config.toml
experts_per_token = 2
moe_layers = [0, 1, 2, 3, 4, 5, 6, 7, 8, 9, 10, 11]
balance_loss = 0.00017
balance_bias = true
shared_expert_gate = true
init_std_router = 0.00991
norm_eps = 1e-06
optimizer = "adamw"
lr = 0.000853
beta1 = 0.9
batch_tokens = 131072
seq_len = 1024
train_tokens = 1235000000
steps = 9423
dataset = "wikipedia_en"
Below are experts of layer 5 (counted from 0) of a mixture-of-experts language model. Rows are named router (the router's row for the expert), gate (a neuron's input weights, with its number), up (a neuron's input weights, with its number) and show model dimensions 392-447. Each number is 500 + 25 x the weight over its row's rms, rounded and kept within 0 to 999. Numbers have three digits each.
Before each expert's rows: a language model's description of what the expert responds to. This comes from a sample of Wikipedia text that the model never trained on.

# expert 52
It responds to: Pipes and numbers in election result tables, plus nouns following "the", like line, review, plan, and "Seats won".
router:507513509490531522470519494508521510470496547533486495485497499496523509520545511539499543498504503481504508525515506499467515524475509484493466513500458467432527503537
gate0:525513512462494482519502483498502510493503516484492453499505524494468541482577490484525478531493528464510506490557492525520500536513557520527502467430493464473531545529
up0:554520507498514500455551534495476496509492492504473520505501532470483508486510485509481526507502510470525538482476498459462484507499463473477472475529523485533493485501
gate1:506506523486561482495496497506501534482463487517547506503498474515545495532503488478502530483525463489527507496493511504487512502489478505459497532526487536467494527512
up1:495538473550480477507491458516513481520535537497483482513492509475513473515480519500521485488493548533458521514548488466531502477476518494490531437515524474530504477512
gate2:508501501510493496464523500500496457471520520495493487505469508440497497534478523480538508465469506507535517522474481516504527493502511477444460495522477506477468426492
up2:480433516522548524441493538505469475503474499478453501474487517440493495515504514482503496440566492516485496500489498489488523474503507473473523521492493491530468500476
gate3:504526507485485530472484499504506490510509517471484538484470509491531527522482511473490491516495495477503519479520524505466459495540522499517526536478501508514520540467
up3:539522475533523496514467519452522526459519491494446461500491523462495442475496533546499520470516493482466481525508480491547477522489473495518573496437464494515502482513
gate4:499500483472512466490492469490485525524491554476499471489509539496464539488517467471456514496519491522576523461482450522532531514443492535489486512572454543529494530452
up4:490518495494516449474482501464504520536495520473509494503502517497487517519513515486454552489507494542568526445462503502502463515467491543494494511556458512516498503472
gate5:518526504504546509509496484488491419484487481515485555509503506493538507546503474469488494488486478508508472448497536517486538500523523497474478464492440495476511515514
up5:514470504483482501540469495515498473537538484507471507507534511473508495530489497491477486514468487470511512459432499511493501483492540513478500492476503498506524467543
gate6:485551521440484489484521488510511491499474516528486509487487439532479491501508515520485522546566492572489501509470491509495488518498490502511507510497495511471523585507
up6:469517527485505475470517492506542501483498529528511478511511503486485516494529520537514538512559491551481490480478492471480490505451528504501491481511464473498538547491
gate7:462493530487526493507461511476470519496493556529523468521532493513473515497540465486526518477548514462472477493524468539512512483494528470482492476480486521501538538511
up7:539473496487517493486507487495456442501537482475514540475517507489575452562491490527494489465472505497495502565471496472490490496505498514492474547468502484511492463509

# expert 34
It responds to: Year digits in birth–death spans and terms of office, plus succession-box words like Succeeded, Preceded, son, death, Spouse.
router:533510485461463478477504456516499518514489494523489584505475535474520489523489520527501542470532469467516470507577509478481580529471563465460490501471490451517537492520
gate0:448495493474492499475488509460522496524515490469483505457508525547526500503499501503473521470475510490497466486556501514510513524504463532507489517505474492524511430511
up0:484545508515515470513520465493453483479500511452489431477499496521501501460495513473474436465491488544513530537450517466511476468518457515499513498490540563506511564511
gate1:519502520510535512489504488504550493505528531502505505497500493500540530466523500546528522492453532504504518524509502493488501547505530507473462486503495550492502501558
up1:515511533477496493528529471485481464473484511474493468478557493533518522496471525485492536531488544530530565492512473523518529510477497511508513484480528505497493486482
gate2:543476530463494491475462484505525525498521511490490495498503548521529535509465516498509465495495483518495502508533502469445543553504492529477496489480469508492504490501
up2:486487529506510504472516506493490536514520476528508504483487509535510517492497511545484489512474461457531508497470502478483528600502488513514498504508495510500494521508
gate3:448522498537495494481516555487497471509523497506535473526513513484479491535537492500533485510474473537548483510522484518500515497500501482487525498493472502493485514568
up3:480546481501477534449506483488495498541518522533519458518485540505472512498543498540523491504492464486511489541546464509474477485478502497476529523490500500495500482566
gate4:535524485527523478510504473524551489457476525486533489473504460485483517481513520493519505444477490468518485533490496508494501511549466479523567451541514529500481468547
up4:427479503488490498517535461458481462568516487542463514535511513494538501503507495497471504561523497490478490483496483506487516474451543509490470523486576525495538495481
gate5:543510488494479518522467508513506520510532517482471488499468457547467491530463487492539523487520517524515463490510509510500521468490467541528499497487514522482495480478
up5:484493491530502512532485539509494521478480486547547476466529534468507504520516504537499524494516459547499518532459514507439509516501540450479539493492484486536521469498
gate6:464489494553500521472504489470522512523503491518532486502485511500475507523505453507476500449505529509506533531519504558508495535494474525504483499517489496490459496498
up6:525447527512482496514475495501495523506507432508508530505503507501461502538465458461475498482540511506505499483481471519499511542525481516470494525507475495559523506490
gate7:466528481498475522479509472500478475529517517491423463524499480466503508529545479481521512509528507438483495453514480511515534482495453510559521539517518507503508502505
up7:497494492495543511494474574458499540538550476496467480478488482501552481471510542494488516516504499521482520519471482515468481521467484519463481514462488507471532441467

# expert 61
It responds to: Final digits of years and table numbers, plus sports words like replaced, rival, colors, guitarist.
router:539490510511479515526482510539517494479528556495504533476519512466516482501491497508490510458511510490523425513480495488487520553545518492473453492502489507433544466515
gate0:541486459501494521490527498498492471504566492519472542495536519456509472492519495461484499517475464521526533468456498532500530473472469508505509467516424500490543470536
up0:463481514499473473496495499486498521511474473516484529505506489498528505532541458508517486467504513478499488506486462525486534503534494512483470487472500504471462465474
gate1:526506523477486482496471467501532491513520494507480481469495520535512463472497496526497545477518505466517484502543490481462507502495477528456485468507497470480519517512
up1:538492503440485496539474475530502493491483479516480485479529530506461513479466510492475524492521483516490486559542502498496471519486490525458475481486519475503520535516
gate2:481493469496460510494538522507484490503510506517514487539478491492488481519471489515506498518473540528474499515530486480497492537463505484495489487521535494538505478506
up2:521505432438498481499463513526502493518494511503465518540520511520465467469517499543471489521471506505465483472518496458508486504518496515427519533497539479490462483511
gate3:479505469538514509509505502475511524542525536498516478523480476532496521499487482492532513551494469513492433506467490544543516506537503508501494498494486503499560530466
up3:560489563504527520542545483509528447500473506534444497497490515471520470512525537553473510496525520490505536540513523521486462475518516515482524522465519509496497519511
gate4:504558544510453512516523503533483478480526505485531506560515506502497524510506521485510484493488502506498472518545507508485522539503533499503532546480485474483491525486
up4:500476543499521508491474522508480515478480515499511508509539499523529528488504505459522462525511478487507523567518537482491515524470486552520501515523511509521520475499
gate5:521481513527513510462457484524500482519518519494529529478547481496471481517547482491518521481493534523487520516468538513497510464484520568495510473531463499486509501484
up5:473496496510517434489509514487471479483518467498495451478467510516541495499512496456477474495492476521546474492529527460518500518516500565497501517488482539515491483508
gate6:478472544528496498505521475478512485496517462519459474492511474503494535459536491515478507473536471479492475548470537525504514469502532558526484439519518489480489489515
up6:497511506519513536513434509483527505487547498460487484532486477488479495464502523499482517499533493452508499504469528502470535492511531480522479479513496458435443484551
gate7:472523501502493565496494452548527480523474550527514499471495474536526501474515506503502518549486456515521507514485495491482525521492484479496524482475514487457533531518
up7:471533499514508442498498529511510490479456461507493502532521476467472532531506502489491494469499501516491479497541492527501498485472509505508493487514503502509458468440

# expert 25
It responds to: Spaces, pipes and digits in table cells, mostly election results with vote counts and percentages, e.g. 616 | 2.61.
router:538507437488546517504501443507527494502516532557474525496475519472512480518503498521498530494539478487479490522546514516458531497493527478481485470446455479484508529518
gate0:486502516473485487499500466515491493503501506485533536530515493555485537458493474460518509515526533451522506503547533525473455495526524521488460501505496476495512507480
up0:567521499492511483514490527474509551461497486488466528507514498466481496490496493521499500509478478497454470492519525516492486482493477518476484475476478491509515489458
gate1:500475474465484539478492534529563478480518466531497506484484474500477470500501513491454511525524522500518488487504500537481518488519514463514461481488526452503521521471
up1:488541477490505481476543478464485510475496491544531467550527466510525485511527480501516523490516485471501512485489486511508479516523500525503497548510500528474485524538
gate2:518563526498516521481473486468463483514556493497495513527492504509439532503488535499497529481514506459502519529485486438455494497530544483470515551533457505503509562493
up2:476474470496500497497530499477532495454445545490496525486520493466523465459498483493500512462488483511507509468516484517526494493494501540501490465454495512457476516502
gate3:475493536517473509531471434484469518478508537532488519491520498511503504502482484487535482534511511499487495445534476463488491488514480533520501456464492440516544521489
up3:535492497517452456510555510551527504494527535464512484507490492504469505507539539485532512487501490517474510465477528482436482479473465492485499546467486490488487500510
gate4:477501467514458491499472427528504478461486526505508498545477520483494468532482523530481478487490499483484435517495479490474493509497487461490508523513508466516465519515
up4:475505467491512508492495434520503495524499507524488503504535520502470496486510516488485498492521484479508508506516499515484525523523486491513545509470442445484511492503
gate5:450503527467519527514476474512529505444537512530519478483476482561504536497499485544526473499476451478528494475498541470483503534545510515500525546442478505524489528512
up5:485496498534503493531540502471475476494527495524470484478492463567498520477561518479563498524556529462479534484520499473510492496462480541499507501533496528465465518496
gate6:460490464514521449513506499504548466527516553548480530502492564483520509481509538518507499456504528492499492517463509494481496483523514534521501457516513477510491521518
up6:470489508477473460507461488520502502452467486522483473506507465484456562520545501460492455469489461453530501513558490503519519506523482483516498518481478527453498499508
gate7:509467550479505487521508472510540524487429489470501525477458541544525529507502466507497512472485477470515479461471523460522540501475497463525499552500486464513467472444
up7:474542512483479499534479499464459485496512547495502484543472486484544500480515520471494490473475489495492493549473514487449488488537531505499532468478508527491483533495

# expert 23
It responds to: Bare spaces before numbers and first digits of years or figures, plus degree and minute signs in coordinates, and river.
router:540515464497542496430524474517477479502525475498519556541505504466513500565508514525531498493533501509490468510514490506468480518476490522499507492499477465466533495547
gate0:534489502479554516479489497480504453497503493478533506507517477483531535475513483483538512488525548530548480488509520497487519488516448499518530482511506546465532531539
up0:517538525503506475483456510485494488497510467494509502536493501485536490556533483515555538444510547507517524517481491460490482479484499470548525518505490544488521540546
gate1:549495459469470486516466521516459497508513532507475531500480515479516508462463541505537503498520526509498493488547499523502530529521498489488539458462467473505488543478
up1:548462480483506516502466522496469532568504508497477504498500514537495483486481532540534513508505507511496527489446560519477567513522456506521503462509468497496468521539
gate2:509482528512500478464522499469490482542493446462518440511463515522573542435484519457489463509491540514535490516491475468504533475451485512456526520479480528493468521500
up2:474489488491490510445514449497508458488510479501484549498487522473522512555469502491488501496473559536465509507509467501531478454542536514519519528523509492479488502534
gate3:533506503488468508518477505489502507495481485533485508491499557525502472547497488497511550543513539461483509460507537487509498515516488526507487501487477529493519476483
up3:500507501486502499499494465486509491501501453502522498485493568542477485507478480512520509530483533496504479472506548492527511481501480513482506457524534489458510530553
gate4:520489541452490507492497481503499504505477485489438489501533529513498511540538517534505496515474504529467499511490499486491511531534504464482508497509505508509463495506
up4:509541500510511495530477468471470474509509482480514500527526489517551505521492496488501467508490470501504498527490494496512519509469454541451515533509505489480475536551
gate5:550474499487524505471522531496507530453523525498505485509503553480485471482520504491540512515512494520471497468485511525493482505516524502515497484490443531486496537433
up5:497489509490522502475515479509493536493531522486498495473504467487522430505513522491501519473444504533506439587483524471495516482522521488491499457447520503502508464493
gate6:551518444489546509456555480456496508530493510505509490527526494545501528497536511501504467517450477481492458478535473510539514490498517467467477499469510545477517477534
up6:499537529509479517508507533502491465545486498502454472495508470456517488506503501498450489458475498505457494472511473566485470483507507506513475546536522499509490530513
gate7:505493488509503535454523512543469513519550525490524505499518471510480485482517498489511498498469484480514458482537496569443491461495526534488477504501496414486523503537
up7:460472500540505519497497487503481500548500529486500474476509522521512523508466493488505461516518534514519525483506486492480511499508469489488512495505517478540503496484

# expert 28
It responds to: Closing parentheses, quotation marks and brackets, often fused with comma or period, ending quotes, titles and parenthetical dates.
router:532475494490485527512494464503504496486503503515506497523490491524507496529490503480526515484542451499522488547522505483486511535491493527453442493508480492467529513551
gate0:548495428558451535503502492510563522519526462549507526483511491511477488484503488484521484506505504511512495489535496472492517454492490529483536498495486487510492464508
up0:526513438554504469516560475549556499537500457541466529452485487488474498476479502488513486522476496518494504512529504493474514467494484485507561513521514519518513488487
gate1:562472498504504523530508521508458530450508528484473491467454467473543475512521518502511543520518516481498459523523481501481498504508503502495462481507453495508523512513
up1:511472465541500526526528510499497512517481531494519502438531472503480519523517490523539500483483508482564458497503495510480509529515514513447528486513468470498512497497
gate2:528488492469483518527509443512475508502526479497455511499509534494483483492481496498524468482537499516505530493515526536519500490500524494507510496515544483530523481513
up2:538454508493518551480490512485478507522493479504478490483520427473485526482521525471523475469543503513511532495529548484511529509525485487491538526481500507501547526495
gate3:508496516505479464485531517559525507543449501531533507527499518520513497458536489508509497476526482511500473494521474453497483529489527468518474455480538514494533496487
up3:477499508485472487474528474528517507513475483501512496509527507507498506461524513527487475475490489479544498511484525491477484476484533538509490479479541501474550467479
gate4:509480526554416509483524506545519502507488495502488497515546476517544503493523502505497478479530500502500527520523483496476489490502458506484503526529524520492491497506
up4:500503506499495511497496517443502496502533469503493484489532502447500516487505478479501528451501499496483450517521501561489489498518487493522515497512446506474499501480
gate5:508520490472518461551494453500446524485505528510461490511488536540493481537489566512514499500517522487477476498494524486507494510521518470534509502517475512534504471478
up5:529486470481481526466488531497525475448535516487512514478488474492482504511535510487499520504513486466507537516490521480479502475515490446541440519484437507518559513539
gate6:483512489468444491490507514489513487505457482539475486514503472532510498503464468463486537455522498504511504468522502546530499526470523508501504552490491477455536483496
up6:497517500497527477536508499525504474511532486509467508478497521496487482474494471503492486509480468509477470458503477501475503507511477481508496470514497556557465483471
gate7:528495473525484481485514475503547512486471475516485498533449519500477468537558565499497505492476506469484504539470525514445491497485547486556485487501488500528509477507
up7:537486486527487471528484482522516515492480484529514463492465515516482505534521552484516500505511478517571465510471493516483469475493512526532470424515487539505509513474

# expert 26
It responds to: Pipes, numbers and terms in athletics, swimming and Olympic result tables and medal lists, e.g. medal, Gold, Championships, "Men's team".
router:505501488503509504471487498534508513526534537482523503482467505479492520521496484514530514484504472507469435536483445506483532512488496464458469499475509502487515507506
gate0:491498497548472515512503477505502501480496498479526473526528525510501512482533496541534508516497457528466506492523495489466524499491486476509502502477553485513476483500
up0:515491504489496537543476506533448462536481501491485495531464516491499511527522507472502488488499493470526514462534542490450488514513508480502535491481482497520524494513
gate1:467508480523461513491506532460515506473430483505526505515503489511574499474497506528509537441486495475535536492485526502513527536487514502526521504512531498482495483487
up1:496471500497494470467522500461515520506480492535485501532475485494530489546500513505494485465512491471490495516489480534508501538490504519535472460518550543502515461478
gate2:465504513531519483478522515480521487524507504475552479458475547490517506494485467487500476519495482499530480568490495488501481540501554526535490488524523493482502483450
up2:515485514500491463515489532462470517447508495454473485556523494467523516520475510522452500472504483485512477466519508539484490509510456491470545512480471469533506491517
gate3:567472512472513479448475510525510475530472456542469519479460492510512494485522545509489558527494493503506485477501495505458502487479511474475434487527536523502526529501
up3:457431491490489500493501512452513499498496520501522509539499504510463464475457506503521536496534547498482478501473499445574498551522493445469470526482496471511491480495
gate4:468512449508497497514541490495516510536520464519539477475475491538493496512504514497481517512507507508485515515490498507524488453470515521530516514474510520453510518517
up4:450508552500528497480505448512459482465485475494519491524494533509510494563479483514500482496495494499492473516477479515454477551476491522522489548527520482506477529493
gate5:523506477501552503474538495521497480416523534480512479508493539509491503518482519492435497500531487516512486473513503523507464484545505487541491531492535499501502530474
up5:500490527517511500509502509476493499548530472510469511530504529482499479422523516501522557502448548492492488530520498466524497493426505519454478491555510515504486460514
gate6:476551487491517532461518487540504482538502496521512496538499539499478526488522523519499522519556457495532483474527518540454463513484524479473515501463508482484475525524
up6:532485500501508510521509496514518519458504516507493492462480476511511471494500505517487494520484523490461486518555503513500516457542500541537526531511480488501498511477
gate7:472527522539517462496539477492462474511491444546556513494491525559504494527545485502491502539511481507487504487517521531499553489465483494474501486486517479489523506489
up7:503493508481477531528506513478488535493520517447456495484506471510520539502482544509498498497425496489509504530472500449509461537491518482535460521494497537455460522478

# expert 3
It responds to: Pieces of Slavic surnames such as the -ov and -ev endings, Cyrillic letters, and words like Russia, Soviet, RUS, Azerbaijan, often in sports tables.
router:463488502449493491495475459494464526484507520485458509457478478467512511518509544511472537492521485487481469548517502544469525527513504486528469501501450509457497501536
gate0:494528529500459469477505514521499513519505512471537460471477499499480500516492471513531523509453526512526502505496484495466523505519484501500504481458500498538463517488
up0:475487500461526475508490496509497507495474494536502513486441516453500504473489508486495511519522508501502484524516517460544495519508474477508473446478497481479484490544
gate1:512489496539507469521476477509518433491472494510508498495500546536497527481495498505510486487516530497504473480473499468501551472459486488518484502493511492526477519548
up1:495478501511474507507492459497570501471488496516510488494494499477568476491533467507502482507486502460526465482531498490493533513492486488498498485541490507554535520491
gate2:466478496474526515504521523463533494497530473512531515504499495451568496452505464511498467467508458481488498481477551516507517519464510473512532493534521462513491506459
up2:487515496492485466475558465502500519504528532514497528507508512515505534471511487507472515497521519506496470483515457479480451486517519525545445490505474491521507500515
gate3:552505483493470504499501456497511505529485496525543452508506503517506531530508504550526521517479527491532512518452463480498503499507549475458468518440505523523490483507
up3:472521497494468476499486479491503491494497483498568499481546509470505495475505522512527494489477463498492500512512503493521471486459471510535542477491480477517531495529
gate4:508466468503472476513489521491498509475517472465458544530451470516483489494505485505521436505519455497525499495482485491508550522518485492506497519532454497497527475477
up4:487445504488430471507478533508489497460500485491514504465467511483458440454526494530508504465486479484486527490497482464487529503474486508478528449491487497498491479468
gate5:447495458422497474506513514479495508472572505507528485498479460498512484506497491464506525548533534514521581512481489480488520492482504485509497449512480509514424491530
up5:474497510513539565497488479507517530530503481525465468534515492497517520521483529514519468457515522493514493480490474519486444508473508500489524484564477515458547530508
gate6:532493469480466523498517556462483520492484443513456518532505478503526478492512496523509517485464570503519524534490504485530496480485515507504489504473548477488536492504
up6:478546506518503489512476463489511484521533505502510514474535515450499512480465526505488518512511499498488511495547486502473515471507478495493505525482461492489516512446
gate7:494457515482475521490469501545497469492510475506471492501468526481470480540456504481512501464489506473542517491494526495479527514448537458506486482531493506553529487485
up7:455489503458510477501498527554501522479481514513478420513499475515444498515464516485509505508501469475559523507491507511513503497496524503495459475509472488486506528472

# expert 7
It responds to: Field names and table headers in infoboxes and lists, such as Country:, National team, Phylum, Binomial, Apps, Place of birth.
router:516502523461516486494550490531495526487494505528518507486522508520494501522513521530503510502497498489482465489537500520491532512459461507526520496485496467511480495506
gate0:467478484462506506494506444475512514523500511537489480520544512539468442520490443487520521474497545529494504498497522502491528510458542491539512492513534496476494435493
up0:464484492502495513501501448437510511539524484532496512491534538523516446500466468470449455464476536504534496478489477502510498507475545482495528488492513472506507488510
gate1:532518506479462469488501486545501485533500499540496497482508468485449532519518587515556545536474520465505472502485479480518480473497491546512502491471506507486530517555
up1:488516500460519513513522541503502517528480512503470537488511511485502504565533502540471474483456492487474519455510480537493480502473502488503510466533530498468550477519
gate2:540476479479473491471468509501458466504468496519464518481495480514503514469494518501550507512459503518535536467549487511479490465476479457481503458541513482475510460511
up2:476501442496491484524530444493512489506502483527475490503532477516498485535530506494486502485526473542498478509514490509515499493489517475515517515503471511479469516475
gate3:504543508483500490478513507489452519508511502502499521489485520468493532519505476512529495528508481507491487488486521533482532518501518488501509521497483467482548470507
up3:524452461516488545479492493547523511553524478496490506494536506494527473483537529552520537512494539483462464503490499484516477477494508487496502459466546550493518501546
gate4:518524500485511479545509483519481479552484490572503467514491535508474462518484463512486512469481507504487518547525515493512517505486511525475515470525517527492474467509
up4:493486558494469502504490464515530438482479513541521501535452527491511468477487487490426494512497494454562520491490530467495489496549484515512503474490511488507501457492
gate5:499498505522504524490505469551470460476470505516542504508505497473479529502506506495531476511474536501520545501509515512495476474526478492489529545515508484516492495498
up5:497492473461491460490513507487544535488524524476488513474541490509492492506503469517505528500489476510500477495485526459498521515507515453549491505469536485486540460468
gate6:486513487529512509512529535489488498491519471514514499499446518484496496524491506465468534493500495539478458504508478485465462535464455506474540498532526475501518490513
up6:491482497486509483529524541476463497467466494486514462522470493520486492518467479500506502503498501536475468496519460494493497511501453525496535500535551489480516482503
gate7:506482502464497541526508440527469511528513515478519491529528564527515505529520476538483494499472468468464485517516505435499512478458463511463494547517502518504478472538
up7:480505559481483488510518495515494482501488474508532523494540473496486460512496450490492494469484485491514505522470557514505472530570517488505483463514547514493516488486

# expert 48
It responds to: Short letter pieces inside non-English names and transliterations, including diacritic letters and acronym parts, such as ā, ī, ŏ, -an, SA.
router:535533512496510526510502502536464467505544474509516523509480504507502472538498493512496490486498454507506490522496479501482506498480511472511498474488503480508538507477
gate0:513465502496491463514486493485454517484481509501543520493493530485474509532507476529487490489512493493504516530468466525534504513517496525498498498491489493526516440496
up0:531537503504515468521481475487496547497464450467452478513509478506503466481496521526514470477506487473536499499506503496539478513515476506527553490461474496467526516544
gate1:493537525534511481477519525511469518509519522494530481468478518515478477514475490475531516536482455490520490545487508505508494500478485501532521487459518506520526525537
up1:497486497507491533497540513478484508468520479512479505505490468513511487494461480521509490523491549476493531533510471472529500522505482535550493482455426479505474504552
gate2:517563480449462505476453493515483486479498474469527525469480492521512538508541514518454466523500531476521466515496498458522485494513492517484503486540528508479482489505
up2:492565465478482492496471500483490512475502517496460466453510510507523488518514488512476502546520496500536492475481529453521478466494482523464518479485511526533491509541
gate3:483529483465485458503467501484518500472510510501509516487469474490528492444488490519508501469500511493485488546493453489523485541533498495527544516477529494501561504505
up3:505478492506490531494456497479503503518508501460536491509482493502542509510478495529529485494470529453486483509508516529500486441520507542491492477502505464462506514508
gate4:547500513563511477498535475474482442492529516507456544518445519516530504548518493498512575460457488494523459500507503500472496492513461539494525465533494505490544501524
up4:457479488456535496477458477499549526512448459468460479472515439454464549454497545512470488471494538513513503551536559444490473517452497497479474535483506512482529477484
gate5:514539440508477485523511535501491523528523484529513526486449475488487487527452490501513499524522493536515489523542518499442475511482482515520525503510503478492455463463
up5:506544505520510506496524521460496482472500447517488500453444473494535510493516500504509480510483515481459534473502472468505507506495501511508533525475478497499511514502
gate6:499481451563485498495462500534509504529543496494516502521511476504478508507490473507532529479503535517485472488495479523527528505528465506531456490543513492496505532554
up6:466487510521511459495460499538547487499511484491483434511498520497518517541495495454507511482511535521492487470535486501513524504502451526527501531512458517484545550490
gate7:496487493496489508514489510460510548461529501531494513495507533484481503472448522545491518570524535552491463510512484510519426473511519533532505469536532501526501512467
up7:505497512489509506442541492529494513521478522513558456472452506508505498529483516455546477505551488465508484509493477482518546493485499492445523519514463501514521506495

# expert 63
It responds to: First pieces of Indian and South Asian names and places, such as Mand-, Mang-, Kir-, Singh, and digits or spaces in tables.
router:490518493471492532469516498541504502476535491501490526490517540514485446492490495462503513507504481527511508539514521511455525507473499463478458490514479486480516520518
gate0:506489496514496519499507533476493497469535528534476475497480545479505452464534535504507513529485474550459521539516480487524478489418493460458474552482495489503466524504
up0:524520475497492490524513482531532493562507504540548493501538462511556530523523487500494476482486512509499525499509456491526507506527536512514475493493550524513549453530
gate1:537504482493506463533547487503470521505509539535510562513501500489484502491521474550532489502509477520488490464497534487465508495541494455485510510493501485545513534550
up1:447477478515533540461475477501496488474487528511547496511490531506492522469520525513490552554500489487505493485505494485481518534546493556520502463501511514460461452493
gate2:439492514506499504504548486491495488516462523522494482450485494488551545481514460489471525497514445500500518505487484529513494546499523451476451475471498489485463495504
up2:481486532515520520539575466500463517476523517505506435490471537506540503513467484482538475514507482509495501540516514470533517526512481479464501482501493514473517482552
gate3:520506451516513490525489492529515472469472453506498503502528520490518500500505525491481509508531437486501499513527521449502473460501506468499499528484545504510513495509
up3:435519503523468431501516518462525515491499552523426487530468457461484465510523452509507541490489521541489508492501497538524517514550486517526483497522443510485467556514
gate4:484492460501465541478496489494444504505522454474499538500550542488493477482468498536490517536482493538510489489512503498522481471478501491458501547485492518494489511512
up4:531489458508522478502495514507494473507530475483522513517501483499508458478519535494516508429470509514497494464481546505491521522503479536517508524529460563476530524482
gate5:491518507488568476487525496491510477503470503498436515486488502465490463482491510486498518474441533467549505504484525471505555510532510477504496499443525536526494503496
up5:497498504493449486505531500529507494526487495515492531482498498483452484487496452466517494488479501479472529474493509545525520533542511502514492464492493509505474496482
gate6:506505505518543487523492458510495538494568500480512529508497505463499465496520514515506511504506528468486500507502507471492446506471495477514455522454499510487539480518
up6:476492480503523539504535478525490492524535534512464524503470496478500452472511487496491498489529506516492481447465451482472501502466485450501509500495470515484513479485
gate7:476473494542481533466538496519515497513444503537529491530477526541508446536480511494442475490485497506491510509458508519495549511502517486455507528442564514521482545530
up7:501558543533486502500487504506461532495496491486531535487463472506513526473506509508527498478504489533488522497505516521518472479510477504537495494483468464499526504483

# expert 33
It responds to: Words in athlete and racing career prose, such as injury, finish, match and ruled out, and pronouns like he, plus country codes GBR and AUS.
router:496512486486515474489507486534505503482508562510527550489517506474501470512498504534558509476536489529510451528510512498494506522522475481470505477471488492501494495496
gate0:538503485489451503499487494556504483493490491472516536502513504540515484524494495478510532443423519447505472511522514526490532513485516496481514513505473482540503507453
up0:492496500496479491469473479517495507527484499518504518465494510497507522504506491531533522503472513500531454533518500506513486543463538455461500525467479501527479477509
gate1:515493518477435543482529455475511479472515521513491482523503499489494468502507486464537506501507480502513526504493477499445533483481515444522485526497518522483456511491
up1:480514484485542482457490484482488558529517500506514530500495523464475511457514482503477470483530505453502471455473524532509466509538523482504507469485488470484502486544
gate2:446511512459491468511465492513485480532474479486496562508538506491479466500490516496495484500483473489534503503523484481473468490513521494518476464450570536495488502506
up2:543506468525441524521519496465469496552514489470507471498529502536501492516466487491500540516514515524477479438486480503513480505471536516518493515500471517492511457482
gate3:517492495523516488512499478531496481497502504511524516508514525452520518496511525490511431473482474524475534527469516495505461519470494488472525500474522506481533461502
up3:491514483485479502496463523522526513538458487518503469500516466470526495497516505475466524514491547515486523550543511465496475531471503511477482460473505532501505426489
gate4:491504496478489530522514484481536497524503503523541542481502492441504481469511485497502558531487523508528483523499473500501515480499498498511485524487524509516488478467
up4:514495489479549537520519473518520502501491542542461495497518507481464480480521465505488506477499495505457518523467474510503496503533544508449480522465507558522540491528
gate5:497508495480451480523476548479527513491506521485482472491482512495498504503494491579525503489504550513526470483497487534518513499491510504470499539468470472475500520490
up5:543519509563471506482479468481492519512498465462490541522515530503508506547502500484505510519499455492532481502508523483501511505479510492481486489501523495504447497465
gate6:498509448476512517507498472468503480478516499518500571472507507522528514507481482546496521500504491467475491519519468488487488522548488493523499459438510512508509502524
up6:505524453489508500508516510486512474517545473519512560415507480505506502503497499506513520502489511466460462511487501526513476524540469469521465450460511521538494482542
gate7:522509493537472544464517470493490499466480476502497488511462491468511520504490500514539451517488461475498514499499534535526506495501538436514477475495490496508543516511
up7:481510487468456488481451521497517547496497493472505504493517558530487532485509461508465535495509523476506516514492495487491497536520454505501510519469558471507463542494

# expert 17
It responds to: Words and punctuation in film, album and TV-series articles about release and production, e.g. album, film, released on, Filming.
router:480528486464508526489500479580490492490498495552506493479508525519505517511539477534534519457504524474508455506535522521485507526494496490505485490468530460470496507532
gate0:498504534498500511484514471444478472494477485499517512478501524484474547472500524476501535441460452488554494468441514500525528524536506496531465474493508512497498534465
up0:477519471490506485532510479500443495425516550459445482538480464513525485482493495493498452489571522503500481546521483489476434430490500510485510488431461486514526526509
gate1:488508487508520463501550496485548484464497485549512484521494512490509482493491532526493499470501536502508494475485508504471449515469551521498520479493470463505479445471
up1:497492461492495505482560473487468508468498508497531464483477529529508507479480446499505499514502534551521528506480499480529497503506471484500435455494532528496468528516
gate2:506511469490498448504522516504495529522462487492483495481510501537520524531499563499515478535502520504474504509546528495499503517519512523456537472469477460510503503496
up2:500490496516517475488492498518524512514477548469507488475519480477421496483489490546528512490482508475505522480471499487478513499515501488507523483571497520573460514516
gate3:519512512444493496468499452540491478477544509518498482519511536509531498488516476519539525534504469500506492499509498526520537487535496498520465501491518488537491496438
up3:508502455498491475513495482490481502478505494492500522515510510454488527506546466500553465500475507479528470529544491515520528529585518511484495505457502479524495545462
gate4:504493501500496485465436510518531503484499462496504520503486509483521517485464476454503480478483481492510531512478521476498574565550511467515485515516544524506476476514
up4:452491493541480471501507497513494522530445521476481514530491489446466503498548518545537504481509500452485479466534494486481468503580470482506514472493503502516499541443
gate5:481502472485543474501475450455495459492507486484496495531499506504476506534504531530475477473448528510505530467477510406482502495452518497528523485490462493489491482512
up5:524458508487513510480518494511531485524523523503530502508458501511527446519488493471488532470500440459469552494487513478464501510496486504494498501471498490537460514556
gate6:467541536476545490485526519514528498477466529521496554500518516490487528483527531514495484498522524513499502513510462543506485503548495489492493500449513543492490509464
up6:485462447535514514524555497529532483447489462558515538479502504451494476526530531474485481489511505545529513481493486530521484457549512495488499460453503539509500517482
gate7:504518476466498495505476539491483498508481448510494524500494490482484507487498463483484499484455527495487476555514511468490461539504541490490486530496506500508568476507
up7:482511469530525479507519503471513502500533491486490480498510520520482488526531516470511507514524514485476546433479488543500503477513488564480519490501502502477481504456